Experts of a small language model: 192 squared ReLU neurons an expert, a variant of Muon for the experts.
Below are experts of layer 8 (counted from 0) of a mixture-of-experts language model. Rows are named router (the router's row for the expert), up (a neuron's input weights, with its number), down (a neuron's output weights, with its number) and show model dimensions 280-335. Each number is 128 + 32 x the weight over its row's rms, rounded and kept within 0 to 255. Numbers have three digits each.
After each expert's rows: a language model's description of what the expert responds to. This comes from a sample of Wikipedia text that the model never trained on.

# expert 18
router:105095157094103170103094111174091160158102097094142128088142165095157163126111101150097077155085086093160088086168158170092163148099163126104108174165108155163116089126
up0:104132131138123058149171133121131147142109122085123153237146175121140083071198159115098150088070086115129192111028175091093147110166136085208139156089142165152084165151
down0:163095049152115154170117045142089166146186135143127127160155101127109124143137107181150144066108179133158118108137075113143116145126119160116104067159086181149072109114
up1:065133125121073080143086164144099135065135142145129110086164178128151121099113123099112127150097150168139162119121163130105104150167177067136122159100124099100089136091
down1:072122100168112094106183155105103092166100117107154106137129137098138200147070147202158125120085108081139150124137103135122103174082103124158117087118139125113168104166
up2:097095155116119070135151154082156126078158125085083125160162148118124106178122136106157105109133124137161168100091095107112152112144089162086148088114117092076091094130
down2:117063067125170146088046132127130123099062163123117147129151126170060141133159139064079129109120139136094154103150074139147133041101144069114171093102127066104128072184
What it handles: Function words mid-sentence, such as the, her, was, to, plus infobox and list labels such as Occupations, Label, Edited.

# expert 60
router:096110158117118175103105103161105149148110080093119126090133136099151169138120091144108091162086075084162079093146148160094168140100170112081114138154114136178112118143
up0:156134125167127113137184099105181138189127136153159128110100127149127121192111159114127146083146115182149129143175136088139081127100104091123141095182091148154140147082
down0:131140146188064204093144149193169121126090131127134082136205081093166143069149105083116128126106130133153134117145116106136141103159121061193136103053114086167140097147
up1:152102058117133134130117085124186091105130137089120130152069138159074063118161082101158183137202175110113101165129109066124138081091106089125144100137158151054114079164
down1:108096054089137113179147152124168126125143149162095098112103087117143176147128107113100125114126118093164074076101199117044147135134116121162157161107145168164143095077
up2:174098123151162135093139080117156077107115125124117102160082110062109105128134131155151137187122122165165113159111121123180119127131113148156117170112138142122197142109
down2:163138138089081093121152070163119106098122108117079128098084087125055134133122130152146092126054127159120025132195193107172055107158152084178074146134189134115120164126
What it handles: Odd word starts and accented pieces in proper names, such as Notre, Gud, Car, Bros, and Romanian or Polish name parts.

# expert 20
router:100091160094089170104105107166094150151108098091143109097163156094150166135120095142112080157084093093163085088157161157088165142090176125091105162156103150171109113119
up0:149070113138125091116112177097119106106150149202082141142108118130162112121130155133077111077084120161192158136153083162143116169110137119127204131153170086148135133079
down0:204062137110082131070149159149089218085121127132101160076052137169077086193146088204149099101156202123142128107111157097087106168122115146125099133144140073136125143113
up1:100149080098143126072148166161093157103165150122154144148174106107164129134070157148103114137082122115157081131062107071152151087206112217171139147133171177189136138135
down1:166093107090099136091083127108079157106061104121157160127120149112128113122092107101114117174163171178133156120187182136109180136148121083130133091152127144112147177115
up2:149119124149202084139131173151185109075125149170069180113132127167125158134086148085145153112157143152136134123172124135089163092168131134119153151113199120147106094105
down2:139090173108130167158160190147157118099124108137104111174113096103145105084123155103150127101117151158051092083151210144132145137115116166162095158167139098094163095139
What it handles: Content nouns after adjectives or articles, like institute, army, kg, plus blank lines before or after == headings.

# expert 5
router:098098161085092160090099112168104167155100095090134126080146159092142163124121100151105091150081098094166096085164165165090162163096171117094097175158106160166111095149
up0:120140097111136080098121115093147141146094132155120102107127151091085091129131079146150132077164172188143120158174113095154116192153130107169132110122093113048141062184
down0:065112146161171157136106122077179147143113156066083096174165160114155200179082171087117130103117110142179125124153166141112099108146071120072124174142114092153079148087
up1:159139093183121090136139120072141069179142107129116075122092128154067148100127152127123149131120100167103169133034120115134157102138059097136086098145183136120176175110
down1:102113117161107118183065112144072152115175084141160042159156187164130145123106142092141122127114128075100184110123124126140136092094173117125104084145160081129134108096
up2:164141048155093100118100138069154035117154139091150138109096079173086138124142110132183103126173173140139152128155092116165130132126104092115083133144133144151142154087
down2:185144084052164058173070188088123123114107149121123114148076165135209156093095131142123107121076096095110132120148160161113162161115188143071138121065166108128137093095
What it handles: Pipe separators and line breaks in wiki tables (election results, league standings, sales certifications), plus sentence-final periods before section breaks.

# expert 34
router:099099163090091174101099105164084148155104094085130114101154151094150162139112091143115089162090091098144079086163148159093159136085173123095103163168116154167107103130
up0:136118100109137127098150094149055145137104140141068120183153157166153125183103074103132130157100188209200157127125099124150112134121126116143076149124089158147155130062
down0:166123184103113181140116124153094146104135152098143151083159138078165108104219184180140145155103073149123126113127112129107105088063151069178071137108102112139185187172
up1:130116104180063144106142052122111131156067159084124141103071159132146141130128144150123138163111119132105159094162096114112117114142086164148137102091152123178118132148
down1:133166124159153099110079122164172082133178140110111120045142155105112123089143092100110104136129114130173125074090106110125084166135046129112133139142151094153106138172
up2:144143076125119120164123060093127143199158154151068150087143128134156146118094131106103184115137172142154171100073114087108110144165148148115169122174112194125130121100
down2:157082061101154151116170124121148156186094098131116150097106157071125166141116190145151138061147158125083144124142167098113112125110090069113121125125160163117167165091
What it handles: First pieces of years (189, 201, 200), first pieces of names and foreign words (Q-alaat, Armen-ians), and infinitive to.

# expert 36
router:092084167108094173091103098158084143150102091088121112094159158093150166128127097135107085160094096101152094081168151156096167148090165129099124163172091165166119094129
up0:100133152111118116087129126105156152095120113099114178127106131116133151131171127126122164073166092166121145173114147122130110123179167127128158127181082085117188183057
down0:135098129102160152110145148107143098151113125143094140107085187166157125135158081147088163093136098080169102100148183129119148126179096080132133081122068167144169193111
up1:154175075125107105108073108082192134115096133143115146118128104150142127145144124117118165163162100094141141182096084104115112105112112110145101106097128117091110121164
down1:118125167124121115152181148097085108151117146048066142133113176084175116110109103116146117164112141116150120080198088161157072162079137123133106130149146119148150163168
up2:131108118152131111107084126068141119042109076145174148191142070166111071131146096191102152123132151113108097104108101147122117122059098151166120110081142188068163156126
down2:157143195133075120118128162145071106114101121115166114176114131113071184178142068069074141124155225178103141142077113137146099180124120086171107169105095120142177150139
What it handles: Nouns, verbs and name beginnings after the, and or a comma, such as position, waiting, batch, Anaheim, Ro.

# expert 25
router:099083154093103170094102107159099163151095098097128128091152164095158165122100096131120095147092090090157089089155166165087162156085170122093098167161089166163106092135
up0:130096149138151177078161117087121143158179160110151155109112133160115192152129082150128163120106207124145140149089111133097101120160170071105152145147192112113147123155
down0:095129195148185090129148150141148175172150115117141153130165144122140165127127112147096077157130122092171088137159085132074106160074130158123172152132108145156125137120
up1:153120100122180132160132136151136086075175099111106117147112087135129063088136146155065125193147124093086119139070120123114121095090108121113112138173129130085163154081
down1:169116166071103108166047143087142140127104139075171118151088175137133138091151124155114073173132137104170138152031138153140138179085114123183112117195077129130156092121
up2:094166069150153124109104126170153164201146143097161158118155162167065097108108061156163140198123115115130113145118146087133136136125114105089077118121114088088089062098
down2:172146128135093146112115113216144114073150149147151111069146094121125037177179075219119171116113163110136149085116128157072086089104127112145078126079044151156143163158
What it handles: Conjunctions, prepositions, colons and role nouns in narrative prose, e.g. "killed and", "head of", "station founder", "Crow: Salvation".

# expert 9
router:099092160113090164101095099169099167164094102098129110091157154092153158123094093141097086173091089095156078090156153158082172152089165126088099161163112161168103084139
up0:160054116131165099110169123133077172161151092150138135115095129114102132075093146136077111106110123147156119192135110114165126061172135092137168169122186156135161054145
down0:121193139108117094160090136099078106135079132117147132081146089119132107156169101125157070135120145073129177114114081120092085145147192156146150120102109122181092117094
up1:106128083159165133137083088123116117108096120154099139145157117162138152111088171168081191105181097142179102138108047137161118155133151127167107164107108097098124132059
down1:108114163091150111122101158106111203128176181067115049146108112138131181106097155145150109129120141151172123124163104071110122105137133131140125117101119139125137079106
up2:158097135108137162139244107082146120161124102158107120150173102124138082164141127155184102188095165119111093179138126158080090129113076186108159127126128176187163099167
down2:116111176118121188135078139083105112078149114124112124112122063115089110137086097121186090118129180134123088100099169123167138156126119064159145114088159145129106109088
What it handles: Spaces, digits and commas inside tables, stats and lists, e.g. 1996 after a pipe, the 4 in 1984, decimal points.

# expert 26
router:109093152097104169103097106158096173160096094091123125087153165094160168119105092141124088155083100090154087081163167172088162151084177127095102166154106155169110100139
up0:142122119098090103154147143142153084084049111127169106172106177154109130123089118105120173183150122161101126127124139044165095085157146164156152117162083129119157166108
down0:133089130121120194153142148129147134138114110105126166137141122137113185182167130146134081122112102161167112120107095119095141161183086104106102148097099102122131088108
up1:176124119097167167153163177094155125112115162124115180137134141161165127132104102122162081096143098117141145115139068202174135099154118131083066100155160131062144154110
down1:124107097170151153133085141081172112085085093146155090087109169145199153113152116122153196108099165184123134128166146074204172126140107158120169099108137168127188119078
up2:129082138146141109144121105103205152169123138103138106141142101146135130120150216137152099101177143127114148159084133230165138077180064166069191120089086124127124120154
down2:135115127071118143073102080111114135147110119108137063143145136176112087128099113146158165055074101074128081103136140099165137140148106080105124134120114109193138149076
What it handles: Middle word pieces like desert, art, wala, and prepositions and verbs such as of, to, had, During.

# expert 24
router:108085152101102170100106110163101156156094104097135126096155166096150164124096085143107093153089102092146088090164170170080172167079172118090093175148105161164105095132
up0:170144103113189137114118119087091104107087116131122089162122177121131087184103145124117163114137162114113123187142087183155099092144085079161187087164103174087117112101
down0:077161131141146169159104170128089097106099172050154158124149135093140059088134095141147097145146099124148103144158061158162167090058153148098108133143099157145067121171
up1:136098134108139095138086170109121112039103103145091144153152175134082104065144096149134144103185172155115098096164187106125155094121152177143103109151139088068143146123
down1:164097166151176131116112153121149150192188133157122121121122105133108104109153130127133101120173147151073113170087117122161123139153134151128082100174122062178117079128
up2:105162115096160104167122226115160130085133095161143167120155138102054102116120084157121131187183096159154115159136186121192090119140151137205167123151132118105160129139
down2:130136101121177186096120133100096133110165068080183127103120092092172065146132117085122134107141136125115166054077186158135122134115124110080143128123193102185102127124
What it handles: Prepositions and conjunctions inside running prose, such as of, for, from, and, plus numbers in sales-certification tables, like 100,000.

# expert 35
router:093088162093093170093105094153091140161104091085122117096167153097146167129119089145107095147090100094159095091175146155096158148094170135089095174175094156163111096123
up0:104152105125156110139136117046168136087170123148158142161147139151110095122134104156138096130140147121110093177112145140165085114163165124090134123150126150046150129139
down0:122113133109116139142134126164137175089160164114122104100111154153089158163120074135223109148156124199088104157140120157131165104176148062138093165137092121118121133063
up1:186140117183116133101108118128129090159181154111154195077109148134134091088150122116162122148110166179114085135163138104103119108111096143095154094117116119098151109141
down1:168182122158125138159070132134187174096102088111128085142126103144075136169176104123091096116146094176095137188121137152157160072115190141104166194106114170164168065096
up2:175165123136119104135151140046177133100103165103135097144099138171152084150107169180141148156116110153091111131172117114143121118126133117103136152109126104184121115104
down2:144168159096117122088140114171184166075138088113100134144161132134089116127136202155097118110186105127160155060210135094124166131151118120074151111184110118106179127129
What it handles: Names in lists and first pieces of split words or acronyms, such as Bishop, Scott, E(UR), Q(alaat), ste(ered).

# expert 59
router:088110163125096177111114115163093131152110081091122121102145140086139172128112096133109097164099087086153080104150144166097164135090165121093119155152113147176101130131
up0:115121150145138079115134112118167159200124108077125121118138134080172090131127142112142097118164191102160112104134105100132143104088098109132110148134139103092113195147
down0:151169093113038139115177157123112131147122182128146145084114121157074131136115148148134096136096153078127066176119132158166187109055134108036158161119145077084128131077
up1:136125094181146129093105093135154106179114142148122085129149110097092076083160161131164125065148136132117141182076058139082116119184140079178163120059141138065172127128
down1:080122112076155108152146136089086122127137140099091129111127156164113163112124112157180140173099119166112124137083163125049124087129116098097078145142105184081129115158
up2:103126077071169090168105111123159150119115158164180106158129133194175121110158123190127138101153097160126106169132096099116113093121131088110160124112166067099156107137
down2:102068068134165105117080097131109075138109074112140088125127102107072140093156162093132168093129143143190077147138149145167134131178096113159126114116147126149107187128
What it handles: Nouns and adjectives after prepositions or articles, such as Notre, towns, potential, mix, and foreign-name fragments like Fle, ó.

# expert 55
router:091106168114102167100104109160098136148107081097121116111147151090152166133108094133103097167098084090156084089147153166101165128093172116090119145159116129184109123140
up0:167142161180116048102088101079152131139114126124055095109119087126148117144132177126141126150153056096112142143152163092148124141152115106116140164074152159154138149124
down0:128084154149111193153148129061110083165135107202121150155120091111144123171117171153152166106150112129160117109048185119155146174170127177176074160049082116152145156143
up1:161085131083147134138146141152107150150084195125115115113169078120132090079125104105092181217131121157136173194127108096137126139151095141196162113116125152125103112161
down1:076094212155137101152146131107126156160060120146074170126088079162079123104075214169172109119180111123143132095194143105173096129126154111127093100144119171168165142151
up2:137162118099149111110124136166133084109118174180140125148117100138102167143159212121068129104142151138090164096111114067161155155092079146133126116117075143062149166113
down2:145128090151120131168106140193082136132139151167150116122161099149129113107146157111117142179141146134134105122040137154169116196172156128100143170132184159081119137121
What it handles: Month names and century digits in dates, first names, and final pieces of surnames or words, e.g. "February", "Marqu-ette", "Stacy's".

# expert 10
router:100093169090091167089105109163090154158095096094131106097162171094160158118105098137109097155094093103156098094172166161095162148089161128094103164162084162165097085134
up0:111106154136104094124141111096130152134102098109136098142069108240150120121079104100139081134180127070088192156134106135141072152188097156117167096094169065119123143178
down0:179177150144159074147098131102107171129100137131189140129109160140134148169135159148109095088160117145118116096116146206115131160112132100140128133160148098161138101181
up1:106152131148157181125143176110093135118131100128106126156094140082131100092102147101107140104175108118098167155095150133141114133140119135096146120076126141098111182122
down1:166108104113112082154130137157119096156144147173140142136177127082111118098082085070129116110117138141082134096178138057081066139115096157151130098121115133094143089145
up2:106102087138146159141132092135164120148165169135113095142164150123152087119159118087143171151116152148147163157074093132110122052101138105080152115113070100168168176141
down2:099114158201134105177165125067106110107135117084171170111115204122149131111189178180168091114179183143104135150119090167132073147123124182128134152160133114152078136167
What it handles: Sentence-final periods, pipes, numbers and articles across prose and tables, with no single clear function.

# expert 11
router:104089160084088168093110104157088154156095096096144122094160170098160158110111098138105092148093097106155098090178166157090160152090159131091101165159084170164097094125
up0:113166134140123169070144122061144137075192164084099097145136133125095148103119081148119197169100115130150155114122135099160118129124131187147113146116132153130102111179
down0:138128119134083135162136123175142111101129157099137112151094127149147178149225188106144127068105114086169142143135049037095142086098110090190140138085152046113123143141
up1:126060092197144114165109153104117114127134150153190107097181159112150088149154076092113138164144120101044121101080153137115165135147129136105133142115161128151118045118
down1:071102112112127135116041119089229160120138124102097180134095070137177108090125074130107148096066118139133152206084082161183113194131116118112109125137136151144116117151
up2:213139068186193091081153119139132092122094146154137167141090097090154126126095124130151145196127202151150108139110092097125101120080123165118117153098156109133112137083
down2:139139126081120125153125124133119159093139188114122140124112092137133132166119123115169114114125165100160059107096127153116082117118141161109086106074116203087065073186
What it handles: Sentence-ending periods before He/The, determiners like the, this, other after prepositions, and closing brackets or slashes in lists.

# expert 48
router:102107151098110177103109109168094136161106088095121118090150157079144168134113084140106084155086079104144089092153156166092167140086167105094122150155110145169102113130
up0:120107111136091108126118075137048099103114123132139141129092153138153049129112155146074123143162109105146148108129180125073125106104110174185196151085108124135151121138
down0:149086213192039155114131167129148171160141105139095146122046093167157140129176154069179133145053121162125138162114161120119170150125164167142154156102178153107071101164
up1:141130109104145097160221119110126222137142084073168093095107137121164175148157078104140114167152141141135137081121117190179125142090127120151129165128127163129105096138
down1:143142119173182156110171112149179154136150151103086138075124096184097131097138119116105130095097190161144162147144196142179106147147161128137191103151195136177113130122
up2:162108053153124131180147125114182168133172081123151122088089136145133137139157118115130132083148150083114139135159201194150157177094140105136113163126094136092166132121
down2:126105103168152117143093171181089149130046166147077171103104110131098156119117118130135113140119115135120122094158134141084140135088147163114140111102132156132140175096
What it handles: First words after headings, parentheses or dashes, such as November, Stacy, Award, plus year and number pieces like 197, 630.

# expert 22
router:105094162092096162095093123164098169149108099101138139088160155092152165126103096154100088153088092082151095102164167162085168159090172119086094177151107146162112107124
up0:129137099110094184124175110107113155113097155158134135151154061127168112183127143142141176102158205099150096165127108119151147122155088125210151126133142126106157124146
down0:108121148143113122090191080101109142127139080128123119133149174126117081146133110063126138102089125108086113077194069097111166152116151134039187159155184188133135130083
up1:046183148111157112076167164141108121112148129142101164131129107139098088147158145103155109151153107141149149149106111104117155088142117173181106129123110090080148174095
down1:142123126120144161069165065125091080167093035150111135172086196127132139165150136139206151155105169124075171168126102136138119167145109196146121075090127136151117126168
up2:114105091115139089101106142137143127145141108145152042154121113152123088088136078144166146103192141074131093102115092112202123107093102137146170127102128127166125113147
down2:170153148154105137133145176105094120141151130160082161119129109181107185121114155145167140125163113181127099079125172142147156156055140093064101153126159094101097128111
What it handles: Prepositions and relativizers right after a noun or verb in prose, such as of the institute, in Camp IV, that arises, sentence-initial In/On.

# expert 44
router:088103168104108163099106113159095159145106086099118118090149155091144175130124096151105097163082082097148089093163160156095170137096169119095114153161116138181110109144
up0:172151142095172109183114107103101133191144174105147119164086139145125119109111114172153109087143175093161159095133118139148231127170123095126122123114131073149171076123
down0:142149074144119112163148106115098108076114107116134113157158132070179104123091122108093107138190130082082135134087148136233092133113170170073100136157157077172072159143
up1:136118132161167085143128176125146098139149138102102086171109116195141144150122143190161122111126120157131153162117137139142120103169149162114141198116107173134151115158
down1:137171123152094120121104098108077105064112125109163119120132188101153103202183128194179102135100174116160064077066109111161155078135137114120088136110127107162075185167
up2:162144158129148104125086137082076067133132110170174088133134108193090134157124137109122066117193140129079175099135123135124121142134096129142129139066121111127089120091
down2:123121162106072115126102175097026138138152125146123082077127115091157107146081130232151120209138142147124138154145171153188097177101090161081125169196124130115135139115
What it handles: Articles a, an, the, past participles like spent, held, been, surnames, and markdown table divider rows |---|---|.

# expert 61
router:095094164115095174101107114160098141147112089099118121095145152084152159132116102137107094155097079092146084091149153164102177147084170107094117155147115139185100123130
up0:163155146149107070095132163110115096154132154136177076155117128114133139136174133189177211100147159120154160133091089108123159161083138090161113131086095121041135092143
down0:100119165103214103100167145132113111043129134113106128181139178129211119181105135100152164084139155118115154154086096105117096162198132155076136138156130131100137088125
up1:155143123138140062152115141113150163125108068161152034164144142105139118103162092125100126130096120123117161102122117124051075152193115124151149155126118065142149149199
down1:153107157131152185132125078155155105112148170173178151095109085191170134115098160132148118109133159169119129107115137178104125114142124127141124061065118132188132192165
up2:161109151123132126188077130144136147181046148145111106122061140088188097162142115130129099051076086136112144122075132129117124121153127140169151185103134155113068165132
down2:168121155099142100192091113135144139130193186095212102081143079155175105103142136135149154111174076108132101131097182180140135188129139068078160132130129103101121098169
What it handles: Taxonomic labels such as Genus, Family and Subfamily colon, month headings, and suffix pieces like "-ing" and "-acle", e.g. "===March===", "Return-ing".

# expert 27
router:107096158089108171094106110156094160158099096089117119094145163094163167109111106133112092152094100088162095080167176170089157144084171135088103157153113162163100094141
up0:156152135138148105115062124121163098060153161109117081172134198138114089087150134136109134143135090100099151079095083090127176124088064099071159053164117160127148140128
down0:126140158117089160100124181173100113182056141143070158082097077133098095089117166063167085211128146133141113134184109130142152144133099175103117154129134183180157128192
up1:094161122102067122183195137135161086136159148117115103163152141097186110116146123071120140078139093143176131188193179106133112103146132167156080178160138098096119078174
down1:089174134130069104122106127126049143130145098207117171115100185122132124159039109135076174080157131107121126144089114141158114096144108075153157128153131164114112118140
up2:097177109081179117148090166113144105121144112170109141140109158138134144140090147106128154119142129140078170139119146122125096134109084139150123147114141064113123096146
down2:084140098141143203121134138096089132127104130150137103086129127073108123108129128123138082160096130161167092107149141178104165104153144124148115152090154146167170151141
What it handles: Nouns and adjectives right after the, a or was in narrative prose, e.g. main, game, Canadian, military, attack.

# expert 45
router:084100162108109172092101112162098153155102087100118120091149160090146167140117094141107088157087094083142089081162160161086172136094184125083109165153112154180113110134
up0:156086064110136067108216103180135105134105157131176158156136140091116123149206111117104129093157141068092156135198101171185120095159040109151148128107129124116144112110
down0:036159118126088150112124128210094159137153135130097149078055135096174115142107187139132188148147088117113146107133155124105106140097166144116104145161143098111101132178
up1:118138134129185141121121095091166176118138118175111127146133095109176101201155137158083117154162151079092171180043110095099107111096135102159127137161103096096113150216
down1:128143127108112160129134184150167121108111112084173117149144172152109111155163073097097130090135136104136115159150077178086143122054153112091157166099093062075127078152
up2:112132111089144082119157136081136176131170147083189121184135117174115191123118114078097133113142107172099123190180124044107118145110142149145127130144122101112155103150
down2:084143107190152113144135135105111080168129065115082110129123131140093128129122156079180100088123164161150136112140163170107068118134089102137111135111146146108148167143
What it handles: Fragments inside proper names and digits in coordinates or stats, e.g. 08 in 52°08′, ini in Bertazini, Tropical, of.

# expert 47
router:106103154095111175104100116159097145144105092096126127103141155091142171141123092151111093152083081098158081092151154175100168137084177122094113166160128144177105108126
up0:127135103148142106086070135170118039134164137109126107157112159153125119094194146077130143133145161144147209167149135167144114128163147126170112118174134104153112142149
down0:184093107178135131075124157108091142150134135094090146126126077157141132087150188163089130134101127176198144185146140131157134151113106108096146099135122130144158131080
up1:109165113132165150108120165102131150137152171131137113115161177141139117140107147164143165106135168167137165120117146102187134167103118143165155057112091115095157073173
down1:125040116094098102041094148075143143078120142085130111177132080147151136138118097177091105100116151135124106113176148116118105116159154171182034132132168177125155097093
up2:140134160118139122115102152145146131104137137156169155095183108088117086130155119123116121109142144114123181101141125163166156205125077158110084116098102134082072180125
down2:120104185184150116080099087104117144169174161130094151131169151185169100114086130119085058109137121141194175229157082157143127154128148096041104109128155179189138150150
What it handles: Surnames and continuation pieces of names or words like Butt, al, (trek)king, plus commas and brackets after dates or abbreviations.

# expert 21
router:100092161093109161093085119168092170158102101093140126090159152098151166121099092151109081150092093094153092097165163167076156150098168120097095182157105147165108101135
up0:134089078065149072166128185134120086113118158167132070068110146149106106127119120142142150086100153158073146106151131126064120099143104171154160093157127140181115113114
down0:110086082137131126157148122090096080110092137083108155151099160155087126080108085151108139090139136105083190073096147151146174130095130149159155129129096084134127155142
up1:136095089113135068148134042119080108127125136105142116153142095106099122103160067081205152140095165171126174098140060113079117113140096150140139114074138119122155196113
down1:177175105086073156081154143071136127129172120174147113145109197141176141092132138148129165097136070120121175137068162133118076167153149117064065097170066118116111088139
up2:169120084136190101145196238100117144128082112126115117125060150075112156124159116131196179155114161137104171169102136120076133168088122216145162129181145127113132128124
down2:142122144148119115073091095151094131132175191117136217144145097125135186111160121123121142129127086171085121167161180132093165148125106085113124118185113087130149133083
What it handles: Prepositions and connecting words in prose, e.g. in, at, through, On, However, plus commas and colons in lists.

# expert 54
router:094103154119116178107095114154091138146110076098118125103131142090147164135120095129117097163093076093146078096150155163096178132085166117091110151151113144176097104133
up0:126145096105168136172177155139111199135162132120144160146099102150133131096147099185114150131185120119125187098156135103106109130125119129171135092087134104142165126143
down0:102175118074140149102081172098155102146088168132162129164102111137096110162124178183083142157114121082135142150135120142153117166158157140087124125171176133123162077152
up1:132143134125166178171171137134156116142152115116191130091072149068070094193135122128165122132168154143088188150093079156135099129097163213105126120071132122049113143097
down1:144156036145116134119135149140166153065138085085163120140063099121144152189152121117154114081158160080115065151137164119105151066118145092072101101100105099114124116095
up2:115140167183160163178128165085101103118185137152122143168092140183116159128107188145100175117128123171142164072130132120137071119191127154122082146167111154107165133047
down2:154166168135158167118107116088102109118114145164129181166151139117182176143144157119128147132124115138134188136088134071124157128101082135118049129124086121118184172157
What it handles: Opening letter clusters of names and words, such as St, Sh, Br, Ind, Dem, often in place names and table entries.

# expert 63
router:093114154100112195108116109151093135140113083107108115097147146084142171132126102143117089159094085093146090106143145171099175127089168118098114151162118137195112124135
up0:125143125119162116163128087147075117105119130071178154101147150094117091141157134157116118116159157166123178179092128162069095117159172103129143067147129133105110108108
down0:159079132110180143148088147134130133182128094146178125125111150140144066142090145154168143190135107100118092139163098126107151075167096137171100126094135057086150123071
up1:140162076101149114156116183120141145158171170140185089133122087131145121116069131073134124063157126116179163139071122153162081119149114150149152132120097149093116163100
down1:105120120105164144089061095104182143082114111128155161139158119146152104123199139105172003146166122165145130087177161150112102142128087132215100141135050172138117160130
up2:165121089130127126133088152099185130132084125154102161109183072147091164094097200117056073110196167152157188215071144145168106079091081101168082130066098029107143122151
down2:136120115171041114165111103098118123170109120137164179120144179146122140083132147118124121138160117089105096091106143133144111136111190159119188097095140106114136121125
What it handles: Short word beginnings and common nouns completed by later pieces, e.g. Ta in Tabernacle, port in portico, towns, Glass.

# expert 51
router:094111158110112161101110119159097152155096087091115126093145148085146163125120089142100093160094091085166086086156150179093161142094166117089115159161113155173116106124
up0:158124099110137127128156117120102096122171150145096127132098135208107091075072156059118137117170181119107146181094080103138146148174119134135093133156092132101126104154
down0:211144123175099086089149134099138155138113094109197106098145092129125134171139130172122133182164133129136153203130153167139088119102139156143233126129112139101136220153
up1:136134099152091085139132159144130096074106202126149122177122117096130105139139142133084163094109169124133208123142146160205109163190111165113120127141105135095158139150
down1:116186121123147141117144184116129134156089103102097138116140103070073102150100148156123083136097124039098147140104151162137107146130135153145101102136169113159119093182
up2:129150151171099095103137092138126195141092111174095171172068100157157159124144109115159075125159135101106115139110119137074090126143150086101155140151108124102066165140
down2:107118124127141107108123155131127059144084183134072116163099173140172118152116126108100189139130177210221164137148162111165215114150147158138064133132153209125061096114
What it handles: First pieces of personal and place names, often Arabic or foreign, e.g. Wesley, Jack, Simon, Al, Mad, Mel in Meloni.

# expert 4
router:104095158080092161095098109162101166155100097089137117087147164097150163114106098153095086155088099092151099079159159163083163162097167118094097169164111158166111094139
up0:107142073130099182057161095142119122105153177078125080203111122107119164151150170133121143079140139155089129094082139141136162113167092102176089143114117121131173179201
down0:153090138136125174123166118166125162145100067106105105126111171092152167157123084149170154150065096077140074125129126118084190121099094150122133168130179105121087129096
up1:146100164091124173126154096143119086186154131092116148154073128177192105112094167107084141112102149168153167113076112136139168232144123149068183092170145157100100163126
down1:126120140154115053138135137142074156078156172174138163109118123179177103167152137145138159140084177114116123125154082149081134104140112178102116153159087068122077073125
up2:142166117154131127103111035169139152164115115130125179177192197116103099120153130112154140141095147103156051134108097144107194089067087131148127148157134118122136126102
down2:130079144129098127125111166137147112188127163079110151130134142150074075136128107137097135124179119127148159107177144201105161205158062201134135126139209104100165111159
What it handles: Spaces, pipes and row breaks in Wikipedia tables, plus digits inside table numbers and years, such as | 2000, 95.02, No. 23.

# expert 12
router:104090167089094163105105119167100167162102098094124117089151166101151160111110091146103101162099090096157088080161161161090160149087175122096103160173089155168108109137
up0:184188153146116098106100142135101148127181128123133116167120097079152104108119154170130127121166131144105161102033128114183141133189161093158151109126119169168131094137
down0:120067129109110166137123081082123138187143140051172149128150101145144133185154135145077133090071169106168112134153145120135098166071065117106093076130171129170086119132
up1:132183117175108130145071125131138130124160108175183131133116076133102081133068144126147150132114081150148111083165110148114110125107086115146114101128120102073178137157
down1:141171139088094081148111170182122127187142231112162133140051129119153108149143143076131164083148165126094149123128093126128133136145105147145121087136116085103151127128
up2:112114111150125120160188079082140140185125196102105098112158072127092073090098137174170103153120147099105102128098139137128093131138103153145106132128130160091158144151
down2:111092148127131128085140157170192129121097164069107117086146103118122143135126153116067074110147160128163176203144170125122092131168146137145117110107178111092093137152
What it handles: Mostly the and The starting a noun phrase, plus commas in lists, table pipes, and word-final pieces of long names.

# expert 56
router:098095147122111176097106112152085134150092091099110130102151138084151162135116103142108094166085085094158084104157157172091174146101165111094122160145120149184112125141
up0:161165172092163072131203148131171057121108165131095140060160082162115146124128133125109128171092133171113120173159118153176135130177136136075173124057087087105116113152
down0:150139181103160172128120076136205130178121102144090118068127104115156198140157124123156122082099110107169110037180145112093073136093089154078114141133168130139100103167
up1:143065133180143122207163143083148140067139140115133128100124153165176129145090146141138159094200106135067143128158106122143099093172098141083178098156130119134121116122
down1:186131135040069163171107100109188138163117176127154138112157129149176105099156138132118069109114093107157139204184149128169165144095170116149167134104113118098159129129
up2:177135091170126104089128145074116102052145178185119100163090142142144160068141139066113168105115151098108117087106105139139068137130108150091102112167080133137142171125
down2:151145125109121154093100070181143052108083107143093124133123181136095129093114153125142151103096179135135108126166074201186149127117163136150158087109107134095145137169
What it handles: Infobox and taxobox labels like Genus, Binomial, Studio, chronology, plus scattered word continuations and possessive 's.

# expert 23
router:105090162104099164100095109164099169152108097099135131082147167091143166122102098139107082158089092085153092093151161171084162162087175117096099169149095151167104099130
up0:195125100134138157178140168117155135173041118136110091172134126150110129140134153141118162104176108158166153123169043158157151147148072134104127167148070123087203122134
down0:127096131220118130162065098135136125105139110172143133112160057124063118186180134043157141086137123160130157211164104118119180199131171142110140131150151185121133118117
up1:084186107097160136082123177125115135111099119128172103158099143157115184156150178161072170122204149133121135150094150144179093125155115099140074106156177083106137166164
down1:139107147121109142163105107149107170173145196087081146132166176116068155126112087180098116145057063108150127096175113162105145155108149109085146145070190099120100135142
up2:126102167114114104167119104138195123136132096164107093170075097166128097151102166144118140129183143096118142122159135228105110140122103149126112131080153122111100129126
down2:133158146077129132119142065092106176119073141129097168182088107139145132118109174178102186143128123113095200143135156162119125111076183123165121119194099155154167129110
What it handles: Prepositions and articles like in, of, a, to, sentence-initial In or On, and adjectives such as earliest, single, traditional.